Below are experts of layer 5 (counted from 0) of a mixture-of-experts language model. Rows are named router (the router's row for the expert), gate (a neuron's input weights, with its number), up (a neuron's input weights, with its number) and show model dimensions 0-191. Each number is 128 + 24 x the weight over its row's rms, rounded and kept within 0 to 255. Numbers have three digits each.
After each expert's rows: "mostly gets" lists some tokens that are sent to it at least half of the time. This comes from a sample of Wikipedia text that the model never trained on.

# expert 32
router:094096123092150108107104117147147114078158140108109123137155118162109159148109123101153115151163150126087126166118121125138100094114123109150113142157122112130146142106146144101113135091157106170119088130138134127121141097140150130163104162071136104147164157093124133122147082106158100140112173160096109092086101123100128149125126137136085106129104149170116135117167155129157140105147122120183110141144157082143101090142125147113138097138149149116111141172151104163112142156150167113135155121132166114126167167110152160117136095132125145097142136169087117107172149153128146112
gate1:125138169163147101145102170081140115135109130107146144127106097154125101146081118139118125128134116137111113077148147102116153124096136136100117054138121136096105119154169109112168167085139161136118105105144131128144143094117165095133154150176127109141150175099123131132116148160124129181134118129116138156144117093149130154123109143098165102127148171097136127147101103120128146102138140108136080135119127130137160164113125133094150112112156137063181089117131147071147117081147116175140138120154124130159149129133120114099110167087134142143121099110134149158135100159109135127
up1:120140106126151183115107116125125157103080107133114105154097113170172081116107101114143132106104130140152107115117153105148153113128142134152143091090158151135153160126121153123146087117160078165126089171119138119141144135130124136166137126154118091146147089136107101151114109160123121123161141108108142098114128120136187160139067123147155117129164133102093111158124154131118149125155145116149108103129161144163145103116113149146112138121135171112103140113162104100110129121167115160118119138100135098166114158158162111152080141143146137163130162142126078107065136145127134080
mostly gets: " minister", " library", "er\"", " Management", " committee", " assistant"

# expert 61
router:092092123097147112108104115151141113081160138107108126132156119161105158150110126099156123148159150119087130165119126127134098091116118106147114136157121113134145141114140147099113133087153103172116089128141137126119146102142150131159106172074138107149168165090126135122151084111154096140113172157094100094080101129097127150123121137136090108129104143168109134116168154129157141108150124124186109144143156084144105091149126150111138103132149148119111141176150098163115142155149165108130149120134164112127168166113154159119134094127124141100142134167089118106173151151128145112
gate1:132153147135119118104104118105116154124123113129121104124146175148183109133133157150104104117145076116165162151119109158083116099140144164134134102176137143152113168118125132112116138183133114134143102115108120155114122107153106129098110137082118170091158155102171137130125170150110089115134103090129104156151142145132094134130143082115108160159143090127129125144153129117111101163109126094111151150125107116156154138088127114115127147134112085149121098135109125147123157135162079140164094160129098069168111117158150134113128142077106125090171116135140184119112115135147111092
up1:143171167112139093131102089087148119123125120106154108139157192125161128116156153110123131131143089158126131143166120114070153114145139144109118099164150136150078176114123137109094099141123121118129094131139143123104130125161145144104105123140142119118110142122144138130098119158087133132108096134131085132134121156129095093109148122108110141149153128131105147143156117115119147085110113127104118154113103135100121141116117096101154153182126106133142120143094112158128152075106119145132109112159046120174096130146097094095124183132120110107189134134174165100125137123166126103
mostly gets: " her", " his", " His", " Its", "a's", " Their"

# expert 13
router:139115145173131129149112128123150121099136181114101104129143134143130101189156130105111122132127131114106117152088138120139111117156151110087137172134144131156132119130159091157149152131102113101143106125117117154138120121100161065156132135092121092122115151137140136092101115136122195161116137127113167112107104155131121107159119137159173138113130092136105106111116140093105124120129114115177114146126156130121108174137109139121116111066158174098109140128120182121160099072095133042149128128162120105125144147127119152141143155106137147107143157133151099125088092155144115130
gate0:143152131128094124145126112118142135087167170118138140108115126139139130149131122141168113140185170135100152178127088128118156095132102085158125134143156141110145136080131132095144095094117121144129144147125170124087086145167141149100141136098091106137122106129112163089112121164104087110135117112107143118149115120178180120137136134124143114118082187112136159127118145153129093126126134108168131170186121134129152127108148118144140124164148125114131163108106104142104175080112110192158133079115080114143117119091128138144112131134126156167111114117134141128130092125157117111
up0:139140098123102127130138117158150171084141178113157096145106118166131131104142154136103130111089147100116111145175123115149143133139191179113111079104163133123148144139116156171141152164154134155150103100130124166120151101148104133132147148099129131110137155136135142118130162143126155157120103128071128156107165164080113141165144136122109114139145141144149087132139141122102120145111093148136087111095093109132156115115153175119128117158120092144111149144135108111131167148097185132128125106131129110169131088128120141156149071136157144135126102070114111119141183103123130124
mostly gets: " Born:", " by:", "==See", " Coordinates:", " name:", "Personal"

# expert 31
router:137145143177150142126138157098149107161114109163185118109099152154100133104167087130134121109078050147146159115098107121144133132093113126149180130148082102113111135111121114123139120086140118135139143137140096142144124124148155092160156081183127150114100126119140153110094137147154118140158146080134118157212153122115084139105136108144176113137119143131141105098150123130096118136141125133148119131146099125096123133135110096134136181141115125094106102121154137102119128121116154163140124152129125159137148116123114093156100124100093093132144089098115118148097145122131093153
gate41:131148128171094161139149153079156143154143122121112151131144126117128125116156138178108132134130083091129119112214108091129097136122112130113160116118149124176170109144118094134098130150158134187172093150148172114096121104167100128095116097147122133073110132113133134144097136099121142153115160153123152160104134114062155121120136133116156102145123088177123141118129172176124121155098143134121113142097142128169115122121098121130093101128128121137145126094126083117116130142136103158120135157150119146131119167144109136136167112162141116109130132103120076133133107081114127130
up41:118100134076180109130111103175104098103131154125132112117137117164123108137104144109151124110120183135128139160064138168147172121136145110171111123120116150093093161128122153112140128162115140065068147111120082163135112139108182102162134153089140129164127126113103140103167096136134125113126113126127118097098116143183107095121126177133107156108127167099138105139124099086153137116152128137107155124158116146122142108130121120136157119127123134097121075149121179119146135134152112125137128107103124090102092099121145139145099131141120117157112114153122169115139165173135130143
mostly gets: " Animalia", "==C", "==M", "==S", "==R", "==F"

# expert 56
router:168108080137121140159134112108161093142156139116159097113106094162090126121098151119142102157155127085141111131131157117138132139167111103138118121119136137150138124113171101094123131126123103133148098137106108116142146139103142140094113121098165120072138132146130133107162132145166130146099159155122191146109121092126182119131133154065172115104103099104141153162156119116164121164120106100167157123142147098116107157140099134136099138140123148159091126138130114154138155076182138128104160130089110153131116116098113118116095171171121108162122142111156130092147166119097139144
gate0:110122146110111150152089138175092117146133107137151127097147091121163102085112141136153127187171141150113127122073118129177117079168088119088173112133136143112114106151155141120142106134108121084143136142123139099104152149047173118132098099144116125131121140154070125122123179134135151125126129116166131158181135127158177131118143100140099118079111118131132129115147140157124092127136111131146127101085134133125103160129128143106076101099116088121134124145112099146146105138128146087130147158156097145145118120131114119146153152121123154121138086114150147136103166132129109146
up0:144135134136105118096122145132108137166141152143153128129135106118142122151154159167114135152131147115151125151107142094088142144160072108081115088091106113097153114146155118133125111115088117121139124115100076130117116159126136150099155106131161131124160122121071107118169132145125131123110109106162109114185076165131133082101098140108083142116135116121147180117136142126134078107168175131141104095143128121085105119123122155145090148077079127141125128135141095108164095102134108151140122091098094111161140128120132136120114147126148134142130140137144123131065176127170137168
mostly gets: "AT", "MA", "FL", "ES", "IS", "AR"

# expert 49
router:099109142104147153142115148115109137122156121114103146126133139100151133147158125139106166080103138109148154145150126139115103146159128116119159137144182143120093127142121155134101151121067126160143114152137156144109126114133172139133113136134133115127136082135090108114114096154128120158101168110139107110125157141136127129117085176158129167117118091137148113144080098093159137162096088121156116106123137097112174157169100178105160096151163129101148140144093154115130117167127136106170137130082111124141090100107165121131166071126150127120169163139131136098147136167086156138
gate0:139111181125128133147088170173122128078082134124145108117128142145077166099122109160187123162116122102158136110161108186115143125091132141141137115122145110086103137142159134128114159108115118149157152122144133156143089150134134157168127103125042147137127134149104157160101129126163127102109137166170160140132116118136173141138137117139098142165142151138135130142128079155144145109107134159138115151112130112132103138159094156143144134176167124162145139130137121115103103122135169107123116126066111100133135132106162130117096131114111137154133131158074127135130126083153134111
up0:131151106096117135128112149141142115125130134117112107130115134167112170108103088086153135139094094103140144115096119149144143067119144122119146080158143131100163091095190152149111178112139159143162122104094119167128114124166144126182145097168111119143169104119108157166122109088109133140132133133141136085124149148139140111123107088166130155080115116157077147129129172115131131124107110180104146155133129144133129123078113114129145097161108155136136129130105105102124112098128132130125175151071097088142104102096098121135102118139131129163116141140091152136153115154109137116
mostly gets: " in", "In", " Phylum:", " Class:", " near", " In"

# expert 0
router:096096126097151108107106116153142112079157141108109122137156125161107158149116125096153118153165149123088126164117120125136097094113118103149112139162119111130146141111143144100114134089154105169118092128138134127125141102145154128159107172073137105147168162087124135118149083111156100140112174155096102094085105121100128146121124136140087107126100150166114136118171153126157142108146121123184105144143156088145103089147122148114139098135149144120111142175153102164112142156148166109130154117134169110128171163111153156119131099127122143096140134168088118109170152147129144110
gate1:138168125136148123090131154113101140145110124165148153081113119137093062149103136145141122155174112104126137115097114106113122110161159112150112118140128142117138123121170085073120131192093147122072091131165129102150096105120124103133161146109119123134137153133147108143164141122094158153122152145104136169140141142139085166065139106094151144134160168120123101148084098118100136183101079097139129142112108158116139137155127091168147145119131134118168096119102131130125106142124132148120119102142137101083122104112120105139130107121144109107098111120130127120155137078136100106
up1:175091126132117120108091088193110105105104107172163109110133104130137111148152094150114073127136122154117126161097123116134163154133138126103092092109108132143121137098125098116133117134116148177125131166152121110137133136135150142104160098080171135136153146159118093136130115140067125118128122130153113125127144127133117089088135155123135117106148094154132169118158110167139123130174131194098153109110156149121127144184149108114138137137117159148122108188153139145142111101146166123160137090155163142119120129140152133172141121138129078130129139151114077144136113116094090132
mostly gets: "–18", "After", "–19", " century.", "===M", "ly."

# expert 41
router:091093126093123108101129112156133102083163157112110120135164132167123144148107121099146118157162143113087125146112113127138098100127118116149092108152122096143132147096137159090120134080154118159110087132136124121124126096147146127161113162091123101145153160091112128108160079105151087135120175149096111091084094102111118149134141150126087118137099132168116137124187137134158138104143137129188119127151155075153118098149121149114148108132156163126113121171153101155112136149161159120130134117131144110130172158092141162120118094123140138097149145167101125107170149136133139110
gate2:167164110099103165131155126112140133097132145118134085138087115154150104173159101134122150125158112185094108164146171112095126109129114138137129128115157094153138100132084105076114114138166119138142184130119138149119108101076089135138154106134160145103144110150102139128112139131102110140133088125155132106113133112146141159098168105121142168135127141121109130159124141074149125154097121162122132164126125144105179129146114143154144122105111140161155161118170172124158085132158126069144141127130141123122122112078128126114129099153114117105076102124137139170153138116098128168
up2:164133143198113159158122104096080135077122163133136115149093132110138167140155120082130130118160103139121167103107101115139118101103131128150102119139137189131107133116086123143129142146134112101113133111161138171118103128100140123140157111140118094115125141126072137175086122094108125091149128095122122098144093138152130087123157152140121154099130101135080155148136142101105161130113132160067149156101138151139129127125122168096130115112131120113132180154147176126133137138129170127178147114116147128108112142100140135170153105119145145177136115126136138152148135088106088148
mostly gets: " 26", " 28", " 25", " 21", " 15", " 10"

# expert 3
router:094092125096144110108104116151144110080161138107108124134159124164104158150113124097153117152163149121090127162117123126139099093115117106149113137160117113129145141109141146098113133090155108172114091129138135127122143095144151130161102169074136103146164161090123135121151083108156095141116173159097104095083103125099130148121123135140087107129102146171108133120167153128160140107146125125187107144144154088145102091147124145113135101137151148118113142173151100161113143151150165116126153116135167111131175165112153158116134097129123142101144135166090118107169151152129145111
gate6:148115135153103113150124120119134090119120114097135136156103123127172134105167161143122108107131095132111149122140132139171150186135171153121104139090114151126111137127130134129128137124087145107133140130093117139131129130144168094154154133096110145128159115109091150125138124138125139172094118130169074157136147117129169125156170081151140101152148136125110137146172105188188099119133125129144138098117115073117116122135137113149152123094160087175128126127150146132135056101188113148123092142116086141110152098144114112081134118134160090107097104124139130104137130177146127147
up6:128105131135100107122124098121134118126122146134080142133133146107166131122132135130118145128146085139155104152167188121178122136156115131160115176117114112130110152154121132151119195088145114147142126128132131102149111168127136135144108119142144099097151123171071138130140176128136140159102077121141083116113136149160179110122142104139175159144166122137154138125115091198131134129170095110109140142105130085141133120155139141115137168102121146122118124107183128132178108082158129116151110178173130175127105141126123117087131129137154127110161126143141108154115106141127164147
mostly gets: " There", "There", " history.", " him.", " it.", " her."

# expert 44
router:109132130138118114116126138138135142175110172139122135095138127109183087109173140126137146154095143124174126119111138161134146151136145102101142132149134157102133101139091127103109122132089102148118114158159125088151111095115144111117173148141128093121148173128136110118135129093144116121157120138164114122116116112146140167140111163136152144134125086152122127099140107125077108148101095130152103108129120093115202139140129156137148104091077121091116123107115119141156081150116086150111075139097135116142111084103069145147112097092122140124112125141129176121095133083164135073
gate0:121118110116108102136127116098132166089118170147132159162131105129091085122161130130121144117112134175182149126132122142135091160143120135154144099109155136107142092129134112127135122065127141099112151107162144122145120156193099160074138125144119099157139122110156095104140107094120143161144132206091141123093076139104122160098099113131132121080127168125120162120136154170138136156123089156139121140105141148109138146138121133109125153127089104145115118150125160128160132144129115149165131146081162184101130187127145107128120129150115124148121146118131115104161146135170128109
up0:131121148144124128141126150111105156129178129106145116182118130103154103141139126124099109134105126093100119103123140100147103123070145116139127137133121126079113140177131130146143110160124097163110121111133114119149172137128128123162131117106102138094152180136123115126181135118141138118127083073180117151122165115116155147108151113086093098117146145140132082119119097173128124085128121120166110148116112130145115096143116102113122122138117216079152128137125102129156124170119135102107099197164111146171116135148126149103122159157128153146135145159114128108122158150081113122
mostly gets: " this", " these", "The", " same", " the", " any"

# expert 43
router:105120151126139155165168159124117142149125079115104133121129165071138106118180084181116161065097141101110118121111123140126147161137099146126109139130127124120125121165096136140134139101096141134108117168137140169102126152166151125085127111137122129136136082100100117153126121163132158128126121110110099126141144123130112121115094136138116168113125124133113108125130130117126129120111153144188119140121114103112179189159079124102150143131128130131180163148081132095091116167131172124179123149100149107147109101124152139143155071097134109077162118116115104107131129112129125163
gate0:138106100123133181120158151128150102124127156129155118162095133144139157088097176179164119136095108127116165151161059170125108167100108090131117139120085098153088130130162115104093140105137102096165118137094126135092140128139135130129136148105142206112144132143118117130105148108166125129097122142132137118153129141154134110108134140110112162106133120150134109113131163126127117110132125087139090111145172111122162161150186115122166128123147140137137140158167149099129156106140104141128159207110105085136115095131116110123156129103142119103120162134135140143136159145120163118
up0:135134148173113131162070199143094098109142164132127119166106137135124150135077150145164100133124146168139110139168086157105133153094168121109122157129130178139126152151095135135127143119159108179145082181111114160129114158123159111117090092101137152152183111164130144129147105152158127104115161151148105131148161125121133116134130120139148123170139122161145142111146170119154149126128120090142139147121079142124146136170131148155092140078146107129133091125145114130159140125147165130135145135075111121106131135144126100151119149128138118139138113158125159090098152123093114122
mostly gets: " into", " in", " from", " through", " for", " regarding"

# expert 16
router:128136121121124121094149123130110146168129125132087142120078093121138095139112158111109158151120108104081094130113159146135104112090149101131131117132159106125108132105137152114144123110118132159132104091096114120146088150084129136100095112121122173109152102145128129133124105128148132110154143123117148096114101109148143154150111129089126091098127166141171158140127121128137129087076140094102105065170088136163092138114124089174128145142083155150122131104192112140122136173143120116168155125127119115164150140094112114116114147118082157113079193163161145125148150125119124133
gate1:117131143150129134126193155115103138142135128137125139130123137155142074121129153116142172123132105126146112110114120144119093164111089124132158070096123144115096122117147161143144167140128155106156117131104112096137114124115173108154168068119112150138091144162100149149100123093106111120118136135100134128152093103142116147147127110121131141123145141159105145079093090094129100146129166107146148136138122102147093118191157118128114130154149178126136137079102085123154122118069136079141159146117105142157121157111124115127111096148090175077081144121170121126162140124117119127
up1:124110149166152111168137104071057121113171109097125143104131160148162135135112155147100145120075120121138110137114147113091123129138141120151083118137103084123087121154148118113162100149122132149113112092117116176150112127166164130132150157157129140126125103099123133149101166110131157093122153100144130124152122152113103135153136088111102138107161123199108146163158137123155146115104133113145158114149149115132132102138146091145149168150152129075108102112133125128118139127134134114107135131126135135131132109145130109144164118069093136185102158128157076101088119139094122166
mostly gets: " km", " million", ",000", "-yard", "0,000", " mm"

# expert 6
router:121108164108102122101152132116126102157145098152079158178136146106119123098122124106120130148103160166170124075119129119115112163115126165134115173107168134141102154134135154134135151144109130134110123159108125109120144144108137157107113114172142148160162086142135125154149100098143125119137084091116131154119145139109112109160128133136117123142141140097139130150115111158097166101088160155098132164145133086104112140186124165126136130123082108103160116070149129102130131169116076176122143122102101124136124110098102115143100132142123150089126165117139156100159066142120125182
gate0:101132142123110168153104137123111128167098135163116143188119182142114116109085122138150166128085125099113133114117145166108127107088132121166116150136169150200136113113107120133148129126114166126134137147113149121163112113107146126140141131109130143150123131138137104139107073178165120123127138132110158150089109147103127184102128127110141115118119158185146103111112150141196131076118168110173126120122167129116087148140109148104150112131107161108100112122087152127136145125127097107155132103083144143135141139143158137123141118137167144095106161109117139134098119109169127072
up0:134104147176101165143124143114117125192067132146123145161107109105120115159081128137161132095094130105133154088130163164096125102134120119192122110141152141163137120137115128109179097145127148118146149160120129113171092124108171111155138123134134149093166094109128089145164104167107120117127137149142122134099179154107095152092136101135159139194123131155130094128088085126180122114148138118135169104132142146139095126163118113139147098150162128149118133098139165105093122154113118093146130116117120121115123148119127145144133131129135124131160150094099113121126115113149100083
mostly gets: " On", "On", " end", " back", " off", " under"

# expert 50
router:118110160095118127108091149103129148100128107106088122098131106172141112131123096113124158108110139069149132133138175147142119129148112117114109157150075144137154111113146130104124144099135108100093120118093087139118123159122130139134124132110126158130155180109144173100121094079181108140126166141114167106126126128117165147136113094139119146081124152129119099143152160141125152118105155115138113106122181122166115152117076184094161086106159138135138123169145144115128108108133119098163164096119140112163093138084153100138126129155133113149164101159120088142112152156108136162
gate0:135127108114137156129098099124140173149138092095156165141179140139143133136125123150112114100134199166140126102108108108130131126121160176147121112119119187139101130127117113123148080097104122118103110120138127144154124133146173160140139132155083150117143137129153117158090155128120144134170166175146162123131118136162154171122152145114163111140115132101148121131140151125136154099100094139102115172114177131108158087124148112108193114132105169129175137112149130125093156164139150091160123153156154135136102100121132119130136131145086100129153148132132145118161101135117129060
up0:120086115095149121122159138155102097080111127154130156144085161154151132139112102093126147128132123139133166173155130125152104119101085085100105128118147113155146124135162155144121102170151156158110131110116101115135122105128118102119150119068150135113153120134160113114148097114102150116117112142114106113114152147124110116113099157145106128126120114151148129127139142106151156139140169113144129126170074150139107182141063132154064099128163080161084094124148124105162107128080111150118128113101114113108106158142157097119092079080134097126113149110112149117114148106116110129
mostly gets: " 0;", " —;", " 2;", " 3;", " 4;", " Authority:"

# expert 23
router:112098142109152117098101131177125126117107106128088170148143130149134085109106116085112145163135120155138128106134123146172146163155134111148121117090162159136102121124157095150085168139131134146095110123182121092160123174154172139120117127128158139136181160101156090146130093109148106172119143168084129107143120132090163138135098099154162127117111162102105108124147148109124091085156099150087155106135152117122133118100120129077147110082118134133116120159122158152121125097132125103096135119115163107155087135130152145097163140143117133111086131141115105163141160146108115135
gate5:163134106157103150148126171108116149114127118120116111128093163159123075125140120106141145140091153175107143089161135108118114133077099163122111139160109106160095104117154100114154120143053160104119121074131086157115112126140090113101076163119111109144123102168162119123139128129127148114141170109109104154121111114141129074152142156131111107139150153125171133121134141095129124107107107089105112122134125169147188153142137135099143118122170130102147143112155147116154092146198082158098117129133164146098118106132115158117125108144106115125147157128133108126142145139124133138
up5:150097117140131133118142176157116128120140103098087107178102187120120115137176096077164165135117174114097131114122126072119112105080088133124122151138132128174087050109170145125135149129098162087157128095119087106122128148137133119117090137133099097135127110131147126141118136166101124134108155121145132147130097144110147117134123141138132117135145106096170106135117156117098098131150088107112112133149118166148170141174106134112135147110146143084125135104141134120150096111171122154116127111153143110115174130124103172152134114143166134133162163143150126116120114159162111149
mostly gets: "\n ", " son", " ESP", " ENG", " man", " young"

# expert 34
router:093092126098147109109103116153142107083157145109110124135156124163102159150112126096153118150161150118092125165116121126138099096111117105151115135159119112136146139109137147101113134092156107172115088130139133125123144098143151130161104169070138102145166161091127135122148082108155095135112174157100105098080106121100132147122123137136089108128103150168112136124169153130155142106150125123189110145141156087145105089150122143113137101134148147120110138175147097164109141160148160119129153117133167113131171162109155158115137099129121147095141137167088120108174150149128147112
gate0:102126127157102140150119126150138143139112149160136091106124113120102103136073099151118135134126153121163139152107140120119099145113147111088093173152166196120138121122116139117126107081127153110122110165134151113063115145088150131172132101147092133118151162111101108136142162144126101117104118160124135129113154147102074127131119129151104159111118112130117148110107112118105134184135118084104140133138154156154137117084137120106141099090098126131130103126106159145154168164112179159136158127133113142178111157116139122148091076126087118119085107086127144164132093108088118133
up0:135161097137083126124123123136124142129104153140159095118079133091137134106096125106135125108177150139157122163123182133142105123118138123135082142140161139117132110154123096132130152086099147122102139149124149128080115131105144098147130115121137154155135104119140118196129158110125102114131167168094108115096110166133058146114137123123104143076097140118085182100111131147122103123145136156141138158123123155141132081070116128136116100138143109136128102117072161147157123146167097118108156124118119138165114141098151125105117091143111147141112073125115101121132122098087176120
mostly gets: " It", " it", " There", "It", "There", " there"

# expert 45
router:094093122096145107111106112157141112083159134107107114133159116157101155149110125100151123160155149123091126163106114126139101099107117101150105142164116116131146142105141145103115133095158114176124091130140133129124136094143145125156106169074135104148168150095125139126147083111152091138122169156107111090091106124103131147125123137130085104130106151172111132117176150130158140110149129124190107149139159085144099093147123145111131106133156156119113139175157101171111140156143168120131154119136171104126159165113154158114135093130121149099142136168090123109179149147132144114
gate2:133142168164120165145182110082105087100131102090133168135121147109104126104127108114077092138119111136149149144097144099133120122102159154138128175113144149101135160120150138135114118140128122123103098122096118135180150154129146133141113117136152161084122103133143126176139150131149092131110121149172128149161148148135109138118132123066124089119105093130140092137143115103117134086128090110152121080104141148174107130140125134124138182128113142089114083157167114130161077127119122118110126161113115123165137134159166144074122118163109132088136127074131138150124136112107093114
up2:115122130159153166173120075076144132132136117082109134103122137109084157120148105143123090121121094093176156145131122137116120093108154151145182199126168151125113152108166137115112103085142132151088167077144104124161132142105160131123103166128129133126131121111121143123155115122104110133125105165133148116112149152153106168087109123137138078134111131165127138134129139142147140095104086132125103084109114126135105109107080118123135147108130158106087138132181101152119137146127132151131158136082110122172121127162127137127105101152141106107174160082151122139146145150119114128
mostly gets: " January", " September", " April", " February", " June", " July"

# expert 58
router:097093125100145111110103111150142111082162141104112122135158122163109160149112124097152120152161149123089127161117123128138099093111118104145112133158117114130147139110142147099114136088152102173114089129142138126123142099142154129163107173074138102150166162088128137121147084107160098138112175158097105094083105124098130150121121137138085110131103144167111135119167155126156142110149123123186105144142157086145102091146122150114137101132150146118109140171149101167113142153146164115129151114133166112129171167111155157118134096131121143100140135168087118107171152152128142113
gate0:121126102144131133171128145137112179114110138148114114143152174106135154097108117121130145134138080110151138105142129154137144129126117109100161169135120156146147120185116160143144142122116133117145117128094137138168120168092136147126177133136126129107131179143177123112134087091139147101139148139122112130103087121185159138123130144101155141126111102100136173123140075127111124142101118111080107137131085161063105122087121111087125159176157141131110147129156129110153139098149157135156125126144108153201146095116150090101152158120130127116074138099165130135145100143121115139
up0:116132128080157175127149119113144106131181109140133131144086140094175140146169148105155127142114142136133116127116152113110107121086144150126152103174101118090144146104127110148119121119129133099104121072130119135162087173126155126099127114120103093137133127152133169134164116181130128134141115122065130116131169161129120120155140134145144173130139124121113144111109144060143135130160127162158096055150121145119128137138121141150140087061136156161140123114112129170145143112150096140160141105169143164180091116124172128114116138118149162114152151126130150119123117121158135145
mostly gets: " The", "The", " the", " Disney"

# expert 57
router:116117155077114134109097110124108119157132112125083106125162108079102121142169101109148146142160160122190135124135124118110113156142092129127120156094113082100144113128133131124097151119140106050128137204170096121158118165155123160156131114116141122137139163127151162090157106114129117153157093109098100131130086117129143129129102158151102127151192167113113122120093159156147160136150135122129130120121123119090118135135124124103145144119110105110156128138174157133127142115125119153160117141085143106151138102110093156147087132137127087100120088111123133102141107112099141174
gate0:123157098085148153124118100101122141103123129143150138119136124146104099115178144123095157152083129122111132134123131176130125155142143160134153144142140137127100123155124136132164119124148119108107086133118122146127076137157152114090171106128131117189138136151123193145109092078101108117132111106123162147110153121113169160137126136149087102119060115099076157126163116085191118169120105177130138102103129139114164149111106095105117101137148100123128157122187123124127111106120173133139151143160136124143137108126114129151141150148119108148139117107101117165155080107146139136
up0:122143054107113139101103124084115127169142161120118128128124128100120106148163143106119149160096112126106144122131149163134131129168135146149152123107152153153124109161098116133163111090145092131112141121156145125122126169124168136058163130140095131143135115125128158152107098133075090124129104106124146160121133125101202164124128103150098093140113120048112157127141111102200136144123100175144117132139128123113166152147136116122134129113121097101104107079175139141143103125140135087129124125154124117139142138146109141152124125141126121126146105099122099140144098075118165121
mostly gets: " when", " during", " while", " until", " where", " before"

# expert 27
router:083143127115094094147094134149071143110138122083105153089159108147118156128111131101115111143157147124122167092105109104120090128097157099085149154168095139119116151120140182116127125122134145117153112110107147100150152132122143149163145128190158156126173142097124121114126099110132083132132124145133097115112119113082119149096135105140093149151161170155098104134111156149170123144139115109175133144136161120112128118130081086125140100106102149144152098128125121133114124153124177155175113106134141134094124130141118123148104075140082137105146103116104140116097132152142072149
gate0:102157145124135156103104155159107142132137125109155152156142127117108096139142080104141139179162129107103176120158161188091142124101145117081116118154124134149124151133150108103131146156105101129134125130127161104130147145115141131199124146111150144091135144139079097116116096188144118100137170122130133126115103155104122086174108171140161112143129138121121131136114138141143140148081117092144148058114104153119123134142092100127137127155147191168104147115155128122117159098138117117109139092130119152129142152120129099136150120112126116151136162130118132128152196101097088127
up0:102141147118120147142100156162114129142170135122129150137131108143097121151139081146142110165164120120153156128165104139105127105067132092102154140157109099132071167151148102163144126142076135143116117163178131118148120122105109162102133143124128115121147143144098112112125124164118125082133159153119136112099111134115184095130158149142152136178150135133134115146149129108132103155106089105204170103065129178103137139161094092136120092125132142165103130109122114089122096122138140121123136125102138135121139116161124143144144134099104101166099119115106148133137170102114091131
mostly gets: " and", " or", " but", " &", " and,", " et"

# expert 38
router:093110106110099144149137149127172157089130170123118124107138134172136121098158134161086150103151154120137087142104121174126093129142111112108123144155090072121112089111134148100115113132148142126190127123102130154143075160122137115124112163086154102121154175111114079136123122113130082172115154152111117101143101141150148153099118103134115164165123155117106133162146126140169146177141121107150122146158179119114097120108105166096134107113149130129126150177178115142110128114112125137135167112145150110120146146148146120120145080137099145110136112144115091096136168134135139153
gate0:146086083130082142142140158122117128119107151107130140133123138142158134155144146166130145186148125103131065132145122161161128148091127108143166092081118135129155143120126157145122165138139126084115104115092141152133139134092102142119107131124144112171153133133133122155107127147098120082167093117168123148156148157147145148121124141099154149115118119152136117107148084153129125143130093105098121131147144133153095124166081152087092170118133093122108178136113130117121094144126122152133139103094134112118126094177121137092091118132108084128141159153108115133107103066099138190
up0:085162123133142119157083107156120158132151101133092137128115132119111096107106142114115105117124156144125159128119123103100113151152140121133095143149128105164116142116143071098125100157119122132139088120148101108137116154147153110112146126144100099074108134126133153116128117092148142181149139122092137111123118123175110107140083132158135141110099128094123123170166121111133114108151193074148166155106116145096136101050150122154169110129101174129157109102154122149115158140156133106092140130105133131114128149102089132090160169122150135140146113095131131173150121108133167082
mostly gets: "ed,", "ia,", "0,", " season,", " County,", " 2021,"

# expert 17
router:170122134083082122143154122109135100149067099128175128128098101156153130133099140153113143144144153146112124125174112127097153160116127114134098094087167095154108126111120137144134125139137121145104182130134119192089116101098080145139114125125100091152148110097116132125134124145119125140120094117142123139137145144157130202082147104140173127111136157094103142155162096134145135118132127089084157134117127118093164104076130141158105178163162099159145139093172139127155134091127100110130139119121147140125114126133149097100111140132086123115122143129122166134096118104117148133
gate12:145138145092124162143133088154137107196163102092145145101096159151124158160117095147132156092104125156145132112146180155129113148111134085137108152129090122162132155147117103162140151093148101150135110120148126099103131076115149157146131105111078139083113144096111152144161144167128096140104093116136154122169139136122153144115122136163139104085102119130145104128111138142123136147134176174114110145124149128128112171148153118123092120129130126124117148143122132128119124111096109112133175142128090157147134104042127144128134083145104130106092169124136100097152144120107137159
up12:136131126155124131145129128095173160089135174113140124130163137142117159150175141103148151127132122076141166120094103136140121160117071125104177208144131143150121105112128109106097173109093176144118124138151144160151141134116113121140116099128180135134150085152121093132157124118097162149133162115142172120138191153128125083101138125119131113138128124090103141130145162155139121150100159100146124148118100132142126117127147130125105152159147122125125153154135173160116150146136127077134110168118137125096138168110164142189153139122118130144161122112142143090138161164147122137
mostly gets: " Smith", " McC", " Thorn", " Ross", " Clark", " Wood"

# expert 14
router:088100122093168107103117124145154122100159133100121105160150118125097143150132129105156129157143143131074110142117126120160109087120133130148087130172109112135139129137147132112122134088149102156121090131136139126120134095127145130155108171100137107145161182076123121106124105106143122144104182158103092091068089138107117147100122140129100124118123131170117130128164149105141162106148121105197131143137168089150100094125127143110118089138157156126123142154135121181107143156147175130120161119126171108135155153125145179124140079127114154092143144158095118103148152123121143126
gate0:121124109124132146149167111146165116125164124127148152134107119153165043145094083184115097174116124121115147111123147130190174115091140138140116107166163133123127132133129104120128166137126117116096165121134080115086134111149147120080135133140116113109111090106118135121106132123116067163101095109162101127130177147137110119110128111160133162099154112155087129130141105107155151119132115110150158152169153188150146129117175148142149170177146112095157109125147126106142126114132150126115107132129124108133153129136129146170129140131167143139104116146151155108116146142123133085
up0:139104136142146157130116098136107145145122112115102136169124095133151111111116154148141114133094096175109104136127105095132159107118112130116150149176092059138122138148108119149120119136116149130139163131116122135170108085139112147161107106116112160115150180164090109113137132116119134130109124132105140166140148135128066163126135171118160140086115120158107178113120137146144159148132124075119100133158136088093142171124120138132119138147105105111153103127150095129114142109129147143151137161170152110136175162125097131128106136110078136171144138121156122136102058107178092086
mostly gets: " GBR", " 1R;", " AUS", " USA", " FRA", " Arabia"